python train.py --d_model=256 --d_expert=64 --activation="geglu" --normalize_top_k=true --balance_loss=0.00521 --router_cosine_scale=14.0 --init_std_router=0.0296 --vocab_size=32768 --norm="rmsnorm" --norm_eps=1e-06 --beta2=0.95 --train_tokens=335100000
Below are experts of layer 3 (counted from 0) of a mixture-of-experts language model. Rows are named router (the router's row for the expert) and show model dimensions 0-255. Each number is 500 + 50 x the weight over its row's rms, rounded and kept within 0 to 999. Numbers have three digits each.
After each expert's rows: "mostly gets" lists some tokens that are sent to it at least half of the time; "comes after" lists some tokens at least twice as common just before its tokens as in all text. This comes from a sample of Wikipedia text that the model never trained on. Tokens count by the router's weight.

# expert 37
router:494415510470555495480605529429539451432453467568457527488462519520448448477514481547557535534503545458541419613490432534531481468546478521458481525487452501516505583493509482571455504487448532560426549526546459499467503545521511541472484425467467390487555582482546574462472535480557425393428465518542480587520508670493467421444549549493580448512472499487432485490505470619475450530524507528518501458416469505535462571455393432459499462444519488470507569383521483427491437588504503391513473481391524464418453488532429612511490437443520516578524516470527361509493436529512578519598481479424522504481503507474484449454435354534506515439490494595503496419490459580496546460518492511503516491566473501505571502517527561469453448427559452409554482424472482476471565405568467
mostly gets: "B", " film", "man", " City", " North", " 2020"
comes after: " the", " a", " The", "'s", " his", "The"

# expert 5
router:448527571493592529513505478489564467480458449467514586413490498474490504541524514525441470355488496482454507607539504452473521445544483559470443577459521507556453422524446460418558445418544542438462540587583478517458530524518451548462398430442431539411487483517441531481508502561537438510518455474455560504443472538516491469559555455539432493558551549511421484476511500488606596585612457474473491535472526531478482509541523466526469474531529510447618518501447525484509437545518515519451606456419482457510507577489541391574561427504518403548398443464510498569498466455531520462567562528443490386538331498499513435566460568510540611491470507545590491460491517548447481572511485509433480390492547470543438612470545476468508535502508514524523434463559509517504473567470399
mostly gets: " 5", " 3", " 9", "3", " 4", " 2"
comes after: " |", "|", ";", "–", ":", " −"

# expert 8
router:523490549519513512490474510514460434562522562432530493347546415527515538466420558572506408465491542503546583607449476447548550536526546568477518473578451478561475541468480529524453456584601542528450553458508504464468417451404569519497505456442503425464468565517428597469552474562535539541491496377494589475505500436522525568553440426387565498457445459502535534508486477506595502447540506345482464499419455587569484469512511480566565511421503487544425498556566534503469485486530525561557481494518498552484571450467556428461431436576527420520439598505448513506508423476533442480377491463442529474572451493485549562509554558446525567499520562514490529477485549518459525450570495522626503419536439525441462572514600533532467486465498493570520521431548569495540476470499476
mostly gets: "3", "2", "5", "4", " K", "000"
comes after: ".", "–", ",", " (", ":", "′"

# expert 18
router:485508587545470483616595501611461508392467440514531496546499498535540503452487457492470600549478468561517449411552494557551593449527436503410566600446452429460431459516469509500573471517506517535549392504517471481461522582453509506561502543493450526468461507510408558590562564526499443527488503538523478470625545567555469499452450517485508459557533566457513507428491665441500461620499532518451556479563456532469482425432492509500463500493487567578508426431549519584503482416544465551496496488586542557534463468485417508608519501554426520532529448452412461484496552530505482566422488528544521547522391439590446512521495522492564489505333475571541479478508501440440478502561552515468497502482475527570533468531454481481463462498542562508476582477419544428511423487463576
mostly gets: " ==", " ===", "====", " she", " She", " they"
comes after: "\n", " =", " ", "History", " also", " career"

# expert 16
router:485470520500534522463512462552472479530553525485492528501573426570541457432482461539454482489573570423472498554492427450486469535525560531500550535457494483606513542600455462481493526456511517478519445444450417528490355485461489408497499445483536451440480475537531528504541519573510492532529457503541436560405622454495539631546506448379496521515478447496360494589601496544607559471458477503550498519501445431562479492507401557514600490432512415438464511529602496487491496536401462512518399526452560529482484530489630513496380479498435507422550510566517557503479487478535478425464551472465463451461433502517485480555553515487470568584462577487525524505395513560425518475516449583551501526481499459457513535536517584613489577507510564549408551423502581508497442514558439
mostly gets: "M", " 10", " M", " T", " K", " F"
comes after: " |", "|", ":", ";", " (", " \""

# expert 23
router:554498507559501513473597473439484431459464516513602455518519531431439512525570501485487504592493552561484497433453596467479515586424561462553506468557352458496501547480552557464525499528516490564474501558456461400433462557469529465467482503504614456547476519470611529507480527540542559497549359444540479538496526512382470541558514449525533450508463514537469567476615506478512512469579434402525546524511432460472468477453514473532541492459530463466576579494422471511505494517626482567417610425440436409533489455462535495629466484506468461444506525470498525438497454491435486472514482608490492444459484564544526507455445547507483559510497436587500532555523511506501532510553454644426537365523433540565520490511527490481488443474511523534533459406454552463574489476546369
mostly gets: " m", "K", " American", " States", " State", " City"
comes after: " the", " in", " of", " New", " South", "==="

# expert 34
router:508503497477491498478504536533379558558486560505544465565442493374483544523425554477528540459512550512458532400547540569494528442499540567450518614512492561464544470515546546581446464591480554400524474574536527533528524555447441514479527517527554529456499569462648503485356512463475479526429522467535483489508485572458396496558506468556487544447457463552496465489466466566566556437523492540507484541582539544436409390534569532484549473606550496474533465494516502517533554523515504491392460558476418530537462450452511393492414441467472502521423416506601532475410465526512533481541525530533592477555576486445463504518474599418466501546563452480456463552585621481575495580467463522454478478463469460543496462454596614561435552450490480551527490540460528463469592487501501
mostly gets: " July", " August", "ism", "\".", "es", " year"
comes after: "\n", "==", ".", " ==", " ===", "==="

# expert 19
router:450494449468530477582430526512433502522534478523514530430507557536505557431424400543498441546564408474528531501474487558435508556553531603444460603507568568449428502445525475495624590371436512528547520442454462442487490448543545551493435519454538559495565567582510475526515543497512562397488478560413492491548524462505494475487589548547584538457478459520481486556507575604545476553429448554465407510498442587477571502438500564511524452486437569535511530474411526452486464473505562462477392482440428573432561557475417452449484509397556529549529511546520474538393570509460524465481580468479497499449483496520497436435463488504470509535531542508534488533576528551487514489510460498571503502502540496408602481496504443472594474410534456512519481538609551505370590570502439
mostly gets: "ed", " out", " St", " made", "ad", " known"
comes after: " was", " to", " and", " were", " is", " he"

# expert 30
router:522521542543555509460502462527538558555532598501521506462537557424442398511520475494523560398526502508522497532551426415484522553530451512514591481533389425495496485513501540507553481519512458572472445526582544510520497420593627496495469475451432521544459416536438463504489553526561523484565447453457600512519461519568489511487551444536484618487478378469541434535485561584524483508507478438447462537438474605486461507586522419533484524515466462499472470534485496541470427536383512492381527537548564487460451491518647390560483478551605504500373588583502568470474419494505518495374479490464504491478466525570512489544441462529571542554383413501473560465383514535476480473532479528447526460536492522484497520583548566519490546554422498532547499514479443550574469537566506
mostly gets: " 1", " 5", "1", " 2", " 3", "3"
comes after: " |", "–", "|", " (", ";", "^{"

# expert 17
router:495528500492594458502480563592479475427575481459474492494398546449498650525444543528457477489449504503470421493465529507506561449494460544449473502501585475415499568415470495481599414377449478497398564543563501476416417569567529473513427424465493581474453553465573483471575509421518556539511488496457489537529601495525503499469506492586586509539584509481491628464537522459513488517580438397461477573492471461438485535543474477473494497457459447581501508481481572490461526514520544526510634501484496460510478555472468408526563544601579497499389556503488500480441477542439578607498561525460449445422482552548478451471455512539483490486445418566534516582484432441510485491512543593471515404466609439557437517518562514507462515543477473534468464463463430405473455477438523
mostly gets: " not", " United", " out", " &", "t", " film"
comes after: "\n", " did", "\n ", " known", "\n   ", " such"

# expert 0
router:558551455508519554444457548504411555529512453533464460511518490455398448503485452474544497543504531478501475438544556540511439613460489538456548460487448481501524498570453524544611474464505553446463462541553399534448576454516481493486447429509517517436518505479514368532473581529527527518529459508453533496462628530502510470495585570589502506482483479441508351458492443450576536543448419484488445476514529483411459507548526436507582513417563551513542598486611501537484552392534571546595634455475401414465482529540530394457580421643483484462455532549511479513555461469510540482494561539387510512537527504523524472492521480552534533492497486474534532617513522471557573480459471451542426420481482507477536514424496529516463522505413470575516482455577554375534499547560477
mostly gets: " have", "N", " New", " has", " St", " but"
comes after: " |", ".", ")", "|---|---|---|---|---|", "|---|---|---|", "|---|---|---|---|---|---|"

# expert 20
router:508556466519540519375508486546449491541512536469458553553502426469529567495470545455463505412477497468529421520487512501491516574570508542504672454577542478499463498520522535487473551403593442514557564522519389557482624524539421564508507578608526514436485489494490503419568489436424548432522537537455469580540447503564506575516551466558525511510503488476522457480556441461506589507490401415479451572477582452475531455459536428488626547483545473469464578446525530537417542457579558509439541527552495594508448455604445542510544493456403581472380540477501515481473444533479465449536541500499489511459484446481469459489516559442458508460532546443537532481382463479638600493448544446543512462469504560522451498541490587500476453499500479494559497464375529473526452510415534
mostly gets: " the", " The", " an", "The", " their", " this"
comes after: " of", " in", ".", " for", " to", " at"

# expert 31
router:561507382486516533480549607503426544472505530529505484473396462350438489370456512458477485415615532528436508506574570500522464466509485502474451448467507506538564543509459526490444514523418576437482525515465477549442505470612592464490520488548537558463508502532569465550426545502528457446483496544458611595540646663492541520571517552557481561481514543458373439547553428569544473440528497579543545554495597442435517516463464525547522444475526585556595467503520425520510469425545485462608442537571492493400498503500522502513460479553434523510553612543503490492549589578509547502470518529453561473563589473481511502599506491502534530515507530489485460417526504441465546427505548510523495517534470471510555423455484498421535524508500580509550519511439516549485525467501511
mostly gets: " S", " He", "o", " O", "et", " E"
comes after: ".", ")", "==", ").", "\".", ".\""